python train.py --d_expert=32 --lr=0.0143 --beta1=0.9
Below are experts of layer 3 (counted from 0) of a mixture-of-experts language model. Rows are named router (the router's row for the expert) and show model dimensions 0-191. Each number is 128 + 24 x the weight over its row's rms, rounded and kept within 0 to 255.
After each expert's rows: "comes after" lists some tokens at least twice as common just before its tokens as in all text; "comes before" lists some tokens at least twice as common just after its tokens as in all text. This comes from a sample of Wikipedia text that the model never trained on. Tokens count by the router's weight.

# expert 146
router [156  94 165 140 140 147  93 160 122 102 147 141 133 106 151 140 139 158 120  91  71 157 125 170 110 120 136 108 117 103 160 132 123 119 144 122 118 144 109 100 137 135 157 152  84 120 136 154 125  64 157 132 162 108 135  81 156 110 129 146 147 189 113 126 167 135 142 140 125 162 118 158 154  88 177 110 142 139 122 121  90 147 145 115 109 129 125 121 120 197 102  94 118 143 140  81  93 141 103 100 131 146 125 133 127 133 129 139 124 155 132 104 101 108 109 127 165 130 123  95 101 141  96  98  90 158 144  89  94 104 112 123 130 159 179 148 119 151 127 145 120  95 148 111 124 158 134 133 152 146 106 139 125 116 102  96 113 108 128 124 155 165 136 119 165 122 108  92  74  93 116 131 162 160 114 158 161 124 150 133 141 132 126 130 137  81 136 139  92 119 112 155]
comes after: " ", "1", "2", "9", "3", "5"
comes before: "0", "9", "8", "5", "7", "6"

# expert 211
router [148  76  97 114 139 136 119 141 116 171 137 126 115 117 151 142 140 131 104 124  73  96  98 125 152 139 181 132 147 115 129 170 141 126 131 129 108 130 145 125 145 112 126  98 148 164 131 147  89 100 129 152 172 119 153  85 150 145 115 165 159 130  99 124 150 111 141 124 154 139 130 120 138 132 122 116 181  85 125 123 142 102  94 149 103 139 123 109 130 175 138 114  99 159 119 150 108 114 114 126  98 111  75 131 140 158 150 132  82 161 150  78 108 140 132 118 139  95 122 119 120 104 107 118 123 190 117  97 115 173 159 150 142 144  93 130  73 148 142 120 150 128 134 114  95 140  94 155 125 128 146 121 124 131 134 120 101  88 134 109 138 201 177 144 146 113  97 100  90 106 135 153  96 118 112 134 126 141 125 175 143 133 161 161 110 113 131 169 162 123 101 118]
comes after: " ", " |", ".", " (", ";", " as"
comes before: "0", "1", "5", "6", "3", "2"

# expert 238
router [107  78  99 100 148 118 103 108 110 128  92 108 116 112 155  83 133 143 171 103 129  84 116 124 155 134 127  90 141 117 105 127 124 139  76 163 116 148 149  97 118 103 152 124 141 116  68 153 152 129 135 110 174 122 137 127 146 168 124 125 153 125  99 180 135  85 139 118 140 136 137  80 142 114 134 151 128 141 123 122 143 116 132 144 131 163 140  94 112 139 144 101  74 120 126 117 160 144  93 150 127 119 118 121 189 144 134 123 117 175 138  78 128 147 121 131  95 103 166 124 155 124 143 136 164 128 163 177 156 115  76 157 140 121 112 144 111 134 114 148 116 105 132 138 142 130 106 166 132 157 149 128 152 130 156 109 109  85 151 139  79 150 125 179 109 126 123 121 151 141 149 142 146 133 117 160 135  89 121 155 160  99 103 128 100 138 154 105 167 166 102 154]
comes after: "3", "4", "0", "5", "6", "7"
comes before: " ", "\n", " —", " A", " /", "–"

# expert 12
router [148 103 140 139 149 141 127 173 129 124 153 164 153 163 120 142 139 141 127 106 107 141 119 151 114 133 158 120 114 124 165 172 120 138 100 125  97 142 147 122 119 100 146 138 132 135 164 178 143  74 132 121 170 109 151  98 138 104 146 180 152 194  89 142 157 161 119 155 129 140  94 146 135  98 129 115 155  98 152 142 127 122 141 105 107 110 107 142 122 188 106 128 160 155 122  89 132  95  92 137 110 122 155 131 145 129 137 167 147 156 141  74 108  92 126 110 150 149 144 148 113 131 100  91 113 113 122  97 128 123  89 110 111 153 148 113  94 132 141 133  77 142 133  92 125 120 128 147 178 149 107 120 131 119  86  81 127  52 102 112 145 143  86 127 152 118  93 104 123 117 155 125 156 156 136 142 127 134 136 101 122 150 136 130 150 109 119 119 119 106 110  80]
comes after: " ", " the", " in", " of", " and", " a"
comes before: "9", "0", "1", "2", "8", "5"

# expert 228
router [ 99  70  96 132 123 157 176 150 126  99 117 127  94  92 180 102 142  94 152 116 108 141 112 163 145 139 132 118 164 140  98 142 117 194  95 167 117 158 176 127 140 103 135 111 128 156 117 173 153 145 163 112 137  96 137 131 141 173 170 111  95 118 113 132 150 142 159 131 176 126 133 127 135 121 109 138 122 100 153 127 138 139 113 126 118  94 123  85 118 116 128 126  97 139 123 122 128 131 117 169 128 123 118 134 146 138 139  97  86 141 149  78 129 111 106 131  79 116 132 151 124 126 151 138 181 148 154 170 180 130 117 170 114 138 106 137 144  91 112 148  85 115 109 158 132 122  98 180 110 162 146 119 163 144 162 133 133 138 137 118  95 161 123 142 124 118 135 141 111 138 145 119 144 136  94 164 136  82  73 149 127 121 131 109 117 133 125 131 154 135  86 138]
comes after: "\n", ")", "-", " Total", "5", " Country"
comes before: " ", "\n", ":", "-", " UTC", " •"

# expert 79
router [164 107  92 168  63 148 147 125 110 132 113 103 140 121 117 145 155  96 100 150 121 133 115 110 164 116 132 109 136 126 139 101 136 125 134 146  86 162 174 114 105 110 157 111 123 151 122 131 127 143 125 159 190 105 152 110 135 197 125 124 104 112 134 120 108 146 100 164 134 119 177 142 164 151 144 140 135 128 143 106 123 120 101 102 131 147 145 124 124 139 185 112  97 118 136 160 150  78 137 151 116 134 164 120 149  97 155  98 133 111 166  83 131 106 143 141 143  99  81 109 110 143 145 146 114 105 166 133 129 164 132 138  87 173 115 105 122 128 123 130  81 153  83 150  80 149 125 150 128 153 139 124 129 142 112 122 146 134  97 114 125 153 132 115 158 138 125  96 138 112 145  98  73 135 122  99 128  81 102 160 125 115 167 126 111 137  88 133 124  84 103 121]
comes after: "0", "9", "1", "2", "8", " ("
comes before: "0", "4", "8", "6", "7", "5"

# expert 231
router [127 124 117  99 120 117 147 141 126 156 138  91 158  94 133 117 143 106  90 148 105 133 133 182 160 118 150 145 118 130 102  86 146 148 105 159 166 129 145 133 148 127 176 123  83 146  92 153 111 100 130 109 163 118 132 102 145 122 112 138 113 124 108 139 130 114  76  98 154 160 128 153 111 112 146 108 145  90 137 154 136 138  92 126 105 176 130 102 187 159 153  99 113 121 162 145 118 136 114 116 158 169 110 140 142 124 137 125  93 131 152 123 101 151 120 110 129 101 155 140  81 114 134  84 119 120 134 114  98 112 107 137 106  82 156 137  87  95 147 122 138 105 175 159 132 122 119 100 139 145 117 132 139  96  98 110 104 112 147 116 113 167 133 176 110 117  92  76 139 121 133 146 130 125 137 122 166 149 147  95 148 158 120 148 128  76 132  88 171 131  67 104]
comes after: ",", " and", ";", "),", " was", " /"
comes before: " the", " he", " was", " a", " it", " by"

# expert 91
router [169 137 121 125 125 104  82 150 125 170 110 147 135 128 147 124 109 112  74 155 124  94 132 111 147 102 112 101 187 101 119 102 185 117 118 106  99 178 130 104 152 128 133 116 127 136 109 131 116 142 121 164 179 125 110  98 130 123 104 109 159 176 117 135 125 129 136 171 158 136 123 140  81 111 131 167 142 121 149 153 139  92 129  98 125 148 119 125 120  98 101 108  86 154 161 107 124 124 100  98 128 129 116 109 126 162 167 125 135 148 149 105 121 114 152 117 106  86 132 138 166 104 128 119 184 120 123 134 132 133 106 142 118 163 131 139 141 115 129  71 147 156 160 121 116 165 111 126 139 158 115 104 110  82 185 152 141 154  94 157 101  92 169 142 127 136  97 101  78  99 147  79 157 119 135 130 158 147 145 131 158 141 144 138 105 128 156 119 124 145 143 109]
comes after: ",", "6", "7", "3", "0", "5"
comes before: "1", "2", "6", "3", "4", "7"

# expert 163
router [167  89 104 143 106 101  89 132 133 149  89  96 120  96 140 119 108 148 171 105 116  79 100  82 140 154 102 108 134 121 141 141 162 137 136  93 100 147 175 106 106 119 135 140 108 123 165 143 115 131  89 147 155 113 115 138 143 104 111 145 109 157 103 157 126  73 153 133 100  96 139 128 121 130 134 123 126 122 119  96 126 139 107  88  98 154  96  94 123 131 136  99 109 134 124  98 104 116 116  93 143 130  80  91  80 128 141 144 120 129  97  97  90 126 134 151 110 165 142  99 126 165 106  97 128 144 115 152 120 131 111 158 147 144  90 123 155 183 121 130 154 149 124 117 143 118 118 132 141 144 191 121 119 112 143 137 107  80 103 174 135 127 146 129 157  99 148 142  98 111 119  85 155 122 101  95 120 120 171 187 143 150 144 138 149 130  98 111  94 157 125 143]
comes after: " |", " ", "1", ";", "2", " November"
comes before: "1", "2", "0", " |", "9", "3"

# expert 58
router [ 96  97 137 101 143 118 124 150 119 112 138 135 137 104 153 127 109 160 182 150 122 139 124 109 116 151 115 105 142 122  85 104 131 164 134 136 137 148 133 130 125  84 112 149 113 109  81 129 132 103 166 122 176 182 114  93 108 125 136  91 140 100 169 134  90 118 149 172 130 105 164 116 160 184 119 130 168 160 122 121 122 123 102 126 125 157 126 130 150 154 141 118 100 125 109 107 107 135 163 128 165 143 113 126 162 136 147 125 129 164 133 119 131 127  91 167 102 136 125 120  83 122  94  96 108 113 158 131 137  80 115 144 141 124  84 136  89 113  86  80  66 128 148  99 123 108  96 126 127 176 110 131 122 101  79 142 104 106 152 111 123 147  92 131 141 114 127 119 111 135 140 145 105 161 112 110 155 109 132 151  65 139 150  83 102 133 111 124 111  84 116 129]
comes after: " |", "\n", "s", " Team", " Year", " Title"
comes before: " ", "\n", " |", "---|---|---|---|", "|", " Notes"

# expert 106
router [157 116 148 102 129 150 101 124 145 136 119 150 163 155 122 121 117  91  98 134  85 109 112 108 146 135 154 158 141 112 128 161  95 135 105 100 135 158 152 120 112  76 167  74 144 130  97 152 138 106 113 154 163 131 143 129 140 120 144 137 149 146 103 117 168 141 126 129 136 137 109 131 165  84 155 155 125  69 142 136 156 140 138 141 156 106 116 114 119  94 145 115 110 143 114 145 166 108  98 124 130 142 149 122 136 145 101 145 128 105 126  98 147 119 107  89 106 103 149 131 189  78 134 153 132 113 128 169 130 116 107 116  87 152 138 110  88 144 115 100 111  78 120 135  98 155  88 151 141 146 106 114  90  91 113  90 176  85  93 143 152 151 115 102 142 169 115 153 154 137 115 136  71 116  96 165 154 172 119 135 121 158 103 141 144 119 149 138 118 136 125 101]
comes after: "–", " (", " ", "1", "-", "2"
comes before: "0", "9", "1", "2", "8", "7"

# expert 36
router [126 130 110  81 123  90 121 138 131 124 141 141 117 105 137 132 133 124 176 146 137 128 135  94 120 118 125 112 154 174  93  74 121 145 159 137 167 142 129 113  96 106 136 153 118 111 118 126 123 147 155  92 188 148 101 126  95 129 123  87 113  82 149  88  72  99 146 167 158 125 169 112 110 161 102 126  94 171 121 155 141  94  92 105  95 156 118 140 128 157 144 101 102 141  99 100 124 139 135 115 129 144 131 128 152 120 154 145  92 166 126 144 124 129  78 134 118 134 141 110 116  78  92 128  96 119 149 144 145 118 141 137 145 165  86 138 114 128 117 107 103 138 143 135 121  93  83 153 146 165 116 129  86 109 101 174 108  99 124 149 124 106  99 126 145 120 102  95 127 118 117  94 127 143 107  98 165 131 175 118  81 128 170  96 132 148 110 115 123 100 141 138]
comes after: " |", "\n", " ", "|", "---|---|---|---|", " Team"
comes before: " |", " ", "\n", "|", "---|---|---|---|", " Votes"

# expert 152
router [113 129 134 117  95 140 153 123 135 148 163 134 153 149  98 160 184 135 152 161 124 129 159 149 121 111 177 140 125 175 124 153  85 151 121 148 174 164 106 121 128  98 100 123 118 119 149 153 115 136 148 115 109 130 126 118 122 102 157 183  90 118 139  94 121 125 111 172  95 148 173 114 140 102 131 133 147 138 154 115 149 113 135  71 115 131 109 155 117 134 105 113 146 111 159 112 109 113 126 175 153 119 179  90 141  99 117 111 120 124 147 113 118 121  93 126 152  90 117 126 148 146 150  91 114 127 103 110 144 125 178 127 154 121 178 159 120 123 140 131 110 156 169  67 154  82 128 109 133 108 124 137 130 135 128 116 133 107 180 103 139 147 147 101 119 153 124 116 152 131 143 171 114 142 139 108  97  91  82 109  86 120 110 191 124 122 135 122 166 122 140 125]
comes after: " the", " a", " of", " The", " most", " one"
comes before: " the", " of", " time", " year", " his", " its"

# expert 205
router [131 106 149 130  82 116  93 190 109 134 160 116 150 148  98 132 143 101 111 104  97 148 173 137 134 151 181 128 157 138 156 119 158  73 144 167 126 147 132 105 127 141 143 119 158  99 110 133 114 162 135 147 177 125  97 117 163 157 126 101 147 147 112 129 149 144  92 127 139 135 118 148 139 141 141  97 108  85 157 115 120 129 107 122 130 106 131 127 143 129 128 112 135 137 108 155 149 117 123 103 116 141 150 127 113 145 137 138 140 120  93  70 123 144 128 149 144 105 116 153 156 132 104 142 117 134 166 124 174 158 135 155 115 121 143 120  85 112 117 122  91  68  72 102 160 140 132 112 158 167 146 136 119 154 128 107 127  80 101 104 156 152 142 104 161 155  89  88 133 122 122  80  82 155 100 148 149 126 185 148 134 147 130 105 167 114  97  88 126 130 135 119]
comes after: " (", "1", " \"", "2", "(", "\""
comes before: "0", "9", ")", "1", "2", "8"

# expert 147
router [103 163 138 136 119 125 104  88 169 107 103  90 141 130 131 111  88 120 116 117 120  94 141  95  95 114 101  87 155 113 129  98 188 135 158  97 132 156 116 173 120 108 110  95 100 119 146 105 131 158 105 106 127 131 106 145 123 152 109 133 142 163 158 105 110 186  92 140 122 129 110 144 120 136 101 156 142 156 157  98 148 120 118 134 176 120  91  91 114 105 182 149 111 136 121  80 125 144 131 150 106 135 130 131 135  79 159 139 161 114 112  87 158 109 119 133  90 109 100 138 118 127 129 137 126 168 133 149 109 111 146 104  95 109 136 109 116 110 124 101 132 130 123  62 120 127 123 106  97 121 115 132 124 150 127 167 114 141 124 105  86 159 146 174 161 136 141 126  87 140 139 147 114 118 126 114 153  86 119 155 130 166  72 142 126 128 134 164 109 149 131 183]
comes after: "'", "S", "0", "E", "O", " United"
comes before: " |", ",", ".", " (", ")", " and"

# expert 69
router [115 134 105 108 115  72 120 126 124 123 123 130 121 114 131 158 140  87 100 100  97 125 124 147 114 131 110 134 108 128 108 126 126 141 127 143 166 114 118 109 123 130 156 109  78 154 161 146 118 114 143 142 181 114 103 149 151  78 130  91 129 146 118 120 158 108 113 102 140 137 136 146  91 102 106  90 145  95 137 124 122 136 116  93 137 148 140 116 138 122 112  95 186 121 146 140  95 132 139 109 127 134 151 103 114 136 141 148  89 157 148 117 106 134 101 119 124  97 154 141 118 132 157 101  84  79 119 111  80 120 149  87  87  90 158 160 122  75 180 122 147 119 127 148 119 136 141 119  92 117 117  95 148 118 106 104  93  62 121  81 125 182 161 143 119 179 112  64 169 105 145 136  94 107 170 132 138 115 150 131 139 114 123 152 118 128 117 105 133 114 106 134]
comes after: ",", "s", " However", " however", " due", "ing"
comes before: " the", " he", " and", " it", " a", " but"

# expert 111
router [101 118 123 106 128 140 151 133 109 149 126 161 136 157 116 121 144  97 107 115 100 148 105 116 146 106 169 144 121 160 109 155 141 144 136 144 135 130 121 158 161 131 170 136 132 116 156 136 162  97 150 138 153 110 150 104  67 116 132  86 138 114 120 161  97 130 112 122 164 136 100  87 128  69 119 114 156 139 110 119 112 139 136 107 119 131 142 134 150 166 116 102 103  95 115 125 121 184 127  98 161 168 102 121 131  91 141 105  68 171 145 168 142 135 125  89 174 118  98 142  85 154 159  99 115 116 116  96 146 122 104  92 138 127 135 163 111 141 160 141 141 120 172 147 155 126 126 160  99 113 114 101 130 116  89 108 114 141 111 154 102 127 102 106  98 126 148 130 146 156 128 125 154 170 144 139 160  97 103 102 140 120 119 207 151 125 108 108 153 121 110  91]
comes after: "ed", ",", ".", "ing", " to", " due"
comes before: " the", " a", " his", " an", " their", " this"

# expert 210
router [123 116 116 137  91 146 122  88 143 144 158 167 139  79 182  90  92  83 121 168 107 121 130 120 145  90 151 116 109  98 107 118 111 138 148  97 110 129 128  98 111 120 116  73  98 137 159 132 125 158 125 159 125 130 115 142 130 148 125 118 163 126 119 109 128 124 166 127 138 112 132 140 128  53 124 123 116 133 126 140 148 129 127 138 154 153 125 144  93 127 139 135  69 161 145 115 128 122 117 129 157 161 128 107 166 154 167  68 132 123 143  75 135 147 187 130 106 127 133 105 142 128 172 118 179 132 159 193 111 133  91 145 108 141 118 149 133 127 108 130 116 146 135 136 103 152 143 128 118 107 159 153 149 149 163 134 162 151 113 132 107 187 165 121 152 127 126 111 119 122 139 103  88 114  99 127 132 146 143 155 147 172 124 150 120 161 153 139  98 101 150 109]
comes after: "0", "3", "5", "6", "7", "8"
comes before: " |", ")", "°", "0", "N", " ("

# expert 240
router [115 130  93 128  88 140 157  98  92 125 157 126 112 125 167  79 131 102 139 145 116 163 151 152 103 140 203 141 117 128 102 115 140 178 116 130 165 154 188 109 134 101 115  94  98 131 130 144  99 145 119 119 149 117 116 138 167 144 109 148 111 107 151 108 121 170 122 126 112 124 146 129 177 120 111  85 114 125 123 106  98 101 101 163 117 111 116 114  92 121 141 119 136 123 126 131 122  76 132 112  89 144 114  83 102 129 124 120  79 138 159 155  88 104 142 122 133 132 118  81  74 112 118 118 106 153 117  95 140 136 124  72 141 170 133 129 121 116 117 157 103  66  82 106 126 123 122 140 128 144 119  97 118 141 120 134 120 124 157  97 146 146 129 137 137 138  95  85 114 116 127  95 154 141 140 117  93 145 160 108 144 146 143 103 122 117  85 140  88 144  95 102]
comes after: "\n", "2", ".", "1", "0", "=="
comes before: "0", "6", "7", "5", "8", "4"

# expert 132
router [148 127 135 149 146 148 153 126 116 157 123  87 139  76 103 169 151 153 146 120 157 151 141 138  92 123 171 132 156 171 108  91 153 131 112 137 123 123  92 111 115 143 127 162 105  96 134 143 141 109 133 139 134 119 127 122 127 129 114 160 105 152 110 107 110 163 163 148 141 131 137 131 152 106 125 105 186 135 147 140 132 128 134 138  94 167 130  80  97 125 131  84 180 102  90 129  71 146 106 177 107 119 135  79 137 134 158  80 116 148 131 156 149  94 114 136 106 117 152 143 101 105 132 127 123 106 117 140 158 126 119 142  78 148 163 132 156 125 152 144 119  94 160 151 124 127 165 161 104 100 104 115 119 108 107 122  78  93 164 105 159 125 113 128 156 105 173  90 131 138 159 105  83 158 142 134 132 130 134 152  93  87 113 134  97 140 104 147 134 140 141 100]
comes after: "s", " in", " of", " part", " University", "ation"
comes before: " the", " a", " his", " this", " their", " its"

# expert 203
router [203 145 141 139 142 110  92 127 131 135 115 134 125 114 155 133 107 116 163 148 137  83 116  81 159 105 108 104 160 132 139 105 169 113 111 130 118 124 154  92 117 114 137 110 126 150  96 127 113 117  96 137 128 139 118  99 165 165  88 123 143 175 123 110 131 107 163 149 163 145 123 120 108 125 106 135 131 135 135 125 138  83  97 117 173 148 133 139 163 160 169 104 130 132 154 123 137 133 120 129 107 133  92 109 152 165 145 147 140 169 123  90 114 130 139 160 124  80 165 140 151 106 148 122 152 146  96 150 120 146 106  88  89 166 103 140 114 137  81 116 146 123 149  84 155 139 119 122 102 132 122 107 108 144 163 112  93 110 106 148 124 134 190 157 138 124  95  97  88 101 128 149 168 118 187  89 123 144 125 124 133 127 121 165  94 134 103 133 120 158  96 162]
comes after: " ", " |", "–", "6", "1", ")"
comes before: " |", "–", "1", "2", "3", "4"

# expert 246
router [133  85 126 147 120 146  80 112 129 107 129 141 150 149 116 158 150 120 142  92  89 102 146 140 145 119 151  99  98  89 149 127 160  85 134 152 105 137 116 144 133 107 119 145  96 155 140 145 106  89 147 115 165 102 113 101 164 142 147 122 146 200 114 110 159 123 158 144 109 147 103 130 188  73 146 101 129 142 135 111 127 147 139 114 138 154 113 128 103 127 119  99 104 146 160 118  87 133  94 152 140 162 118 127 144 110 134 134 111 112 151 141 138 106 140  91 145 145 119 142 118 118 120 133 111 142 165 138 110 109 107 108 132 118 166 124 119 150 115 138 162  77 130 100 132 163 133 105 181 129 139 155 158 146  87 109 120 116  57 135 144 139 123 112 166 132 100  89  73 100 120 142 117 171 148  96 185 138 107 132 118 100 124 120 119 103 157 160  99 139 104 108]
comes after: "9", "0", "1", "8", "2", "7"
comes before: "0", ",", "9", "8", "7", "6"

# expert 202
router [156 155  77  92  69 135 154  81  98 160 146 127 154 139 177 140 158 106 109 158  74 128 122 118 117 147 131 121 146 142 118 181  84 145  89 139 142 134 151 154 110 102 122 130 131 104 103  77  96 150 139 132  94 159 106 164 147 145 117 158 154 101 115 138 145 110 154 154 157 113 112 111 110 128 159 113 147 133 117 107 144  99 112 145 120 120 119 133  98 113 154  89  94 130 153 143 111 105 121 122  97 132 112 111 133 159 149 114 154 165  87 144 122 146 130 131 151 168 156 124 114 155 175 140 149 121 113  93 154 158 108 167 104 148 109 144 139 143 133 104 121 110 123 121 149 100  95 170 116 137 155 148 129 118 132 153 145 101 134 125  97 130 106 158  82 142 127 127  97 121 139 148 135 112 101 152  74 181 101 161 147 112 144 131 118 103 124 114 143 185 128 139]
comes after: "\n", "|", ")", "\"", " —", " Win"
comes before: " ", " \"", "---|---|---|---|", " Win", "|", " Total"

# expert 83
router [120  87 104 136 105 128 108 133 115 186 152 149 125 116 137 130 116 107 121 113  73 121 124 151 148 125 113 138 108  79  97 169 131 121 126 105  90 156 183 123 120 139 104 117  89  83 143 133  93 108 149 185 134 128 135  94 174 132 115 176 186 143  92 119 149 101 162 141 109 141 104 155 137  93 137  82 127 145  99 123 164 115 154  91 128 134 101 106 107 140 135 146  85 138 134 109 133 142  95  90 128 159 118 110 149 139 135 147 143 125 114 136 130 125 112 145 141 175 145 130 127 152 120  89 144 148 130 108 127 141 115 114 128 130 161 149 171 129 126  89 181 103 156 130 123 155 104 104 147 121 148 128 148 107 117  94 140  94  74 169 144 142 138 113 155 145 138 106  79 100 115 122 166 126 100 115 167 126 150 135 140 109 127 157 152 130 144 114 119 170 157 132]
comes after: " ", "2", "1", "0", " November", " October"
comes before: "0", "9", "2", "1", " ", "8"

# expert 156
router [123 121 112 123 115 132 114 180 124 100 184 158 109 131 149 123 160 147 111 152 104 139  81 126  75 105 132 118 107  78 139 158  87 118 125  91 141 154 175 101 164 124 130 150  78 123 138 142 111 113 120 116 126 143 100 162 134 112 121 180 151 108 138 140 139 100 112 160 138 141 125 160 112 120 191  98 102 128 145 113 146 130 120  78 138 141 133 139 188 148  76 155 160 138 169 131 138 115 150 160 135 132 151 146 135 112  93 144 143 135 133 161 145 156 144 134 151 148  90  98 104 104 133  86 122 144  97  90  95 144 105 156 139 138 159 127 140 138 126 141 111 145 181 134 166 117 109 102 110 102 105 109 161  91  78  83 132 121 140 109 138 157 142 101 111 124 131 132 148 129 134 164 111 141 151 110 153 102 141 126 121 144 128 154 158 113 161 121 107 140 134 152]
comes after: " the", " ", " a", " this", " his", " same"
comes before: " of", ",", "0", "s", ".", " to"

# expert 182
router [118 115 120 153 105 134 157  99 142 154 173 104 137 143 145 114 119 118 116 134 122 167 142 103  91  96  96 162 122 135  97 153 109  84  90 173 154 133 126 115 161 135 148 147 142 179 124 137 134  99 134 116  98  85 140 126 153 126 129 178 118 117 157 141 134 104 107 126  93 161 126 124 141 131 128  78 119 116 136 142 129 138 129  97  98 131 126 156 146 175 138 111 121 113 102  99  75 121 117 117 127 116 145 115 128 110 131 120 118 151 126 126 135 130  84 103 147 110 151 150 100 129 153 143 126  99 103  82 124 164 111 116 137 116 160 158 137  89 149 144  88 134 119 150 177  87 180 163 101  93 152 125 145 124 119 135 100 138 147 171 127 147 175  94 131  90 168 139 145 166  90 124 118  88 137 119 176 122 121  98  86 137 130 150 121 130  92  75 141 125 140  89]
comes after: " was", " is", " not", " be", " a", " had"
comes before: " to", " the", "ly", " a", " been", " than"

# expert 23
router [160 119 128 124 142 122 100 134 141 139 166 141 118 136 167 171  93 124 133 112  74 128 118 157 140 101 171 119 135 105  94 150 150 140 129 123 115 160 175 110  97 117 132 146  92 141 134 108  76 109 143 152 139 123 126  84 152 113 141 115 119 132 107 102 144 142 131 134 138 144 157 155 182 117 102 103 159 154 124 105  81 126 127 120 104 169 105 124 108 173 131 146  71 137  78 141 117 181 122 128 118 161 113 130 134 116 143 144 119 120 145  89 130 108 116 122 172  94  86  62 131  98  97 103  77 136 132  86 124 153 127 134 109 152 141  96 141 136 128 154 176 145 146 121 109 130 103 127 152 121 129 143 132 110 142  92 135  86 120 111 172 147 142 135 160 143 114  94  84  95 114 133 167 178 101 121 137 126 155 146 140 138 138 143 114 109 156 139 106 122 131 103]
comes after: "2", "0", "3", "5", ".", "4"
comes before: "0", "%", " |", "1", ".", "5"

# expert 77
router [117 100 121  83  91 129 131 120 107 140 155 151 146 137 172 124 154  69  84 135 107 120 172 120 159 121 160 130 144 119 104 132 101 157 115 130  96 148 163 114 157 110 116  72 104 134 101 126 139 131 137 171 144 136 127 114 143 135  95 156 144  97 118 104 127 140 144 145 107 111 120 176 121  93 104  94 127 125 144 146 118 102 105 128 134 133 130  95 116 107 192 118 119 149 163 132 129 103 150 133  97 144 151 129 125 134 156 127 139 136 196 108 109 125 113 114 125 158  96 136 104 152 146 112 137 133 167 133 119 137 138  96 116 142 115 155 137 113 105 110 100 121 134 108 110 106 111 112 122  94 146 110 101  88 123 126 143  80  92  86  80 171  97 163 147 172 120  74  95  92 101  97 126 106 109  97 108 169 131 128  99 147 158 126 134 148  98 153 117 128 130 177]
comes after: "|", " |", " ", "1", "2", "-"
comes before: "1", "2", " |", "0", "9", "3"

# expert 4
router [123 103  97  95 110 137 172 139 111 153 150 149 130 156 174 174 106 126  86 113 131 113 168 135 136 151 134 123 172 124  98 101 112 141 116 153 106 138 137 111 191 140 136  94 128 135  93 116 139 123 126 132 151 150  99 121 136 164 111 123 146 118 132 119 150 106 147 177 156 113 134 143 110 125  88 143 131 133 102 147 168 141 131 127 116 131 146  71 122 108 159 117 124 185 162 106 103 122 126 104  77 128 153 125 136 159 157 143 130 169 170 148 107 120 121 178  70 128 114 136  97 113 155  84 145 127 160 130 124  79 113 123 138 103 104 164 127  98  94 122 102 111 131 110 114 109 113 119  85 132 122 104 125 120 126 143 123 108 107  86 106 139 133 190 104 109 127 118  92 102 107  99 135 135 143 111 125 144 158 152 129  71 152 116 120 164 152 138 149 139 106 162]
comes after: ")", "4", "3", "|", "5", "7"
comes before: " ", " |", " $", " A", " \"", " USA"

# expert 62
router [134 122 116  98 107 148 130 132 115 151 130 101 165 139 142 107 163 103 126 137  77 118 146 128 146 139 149 121 180 113 155 151 151 147 120 120 127 170 146  97 158  96 119  99  74 152  97 148 134 130 114 139 161 110 122  88 154 104  89 123 143 145 104 103 124 129 157 132 175 156 127 179 118 122 104 151 160  90 153 172 114  92 118  79 101 149 106 119 143 106 152 104  86 100 100 125 126 137 130  97  75 118 123 101 144 104 154 146 137 119 139  81  97  74  82 115 113  83 142 110 156 151  98 101 122 108 148 147 126 150 126 120 132 134 108 152 135 119 180 115 103 116 180 142 128 150 148 150 125 124 126 102 130 107 132 103 125 122  98 127 134 162 132 140 126 123  94 118  77  93 137 102 104 130 120 103 117 169 126 120 107 146 146 128 153 136  73 130 114 114 116 165]
comes after: ",", " |", "|", " the", ";", " and"
comes before: "1", "2", "3", "9", "0", "4"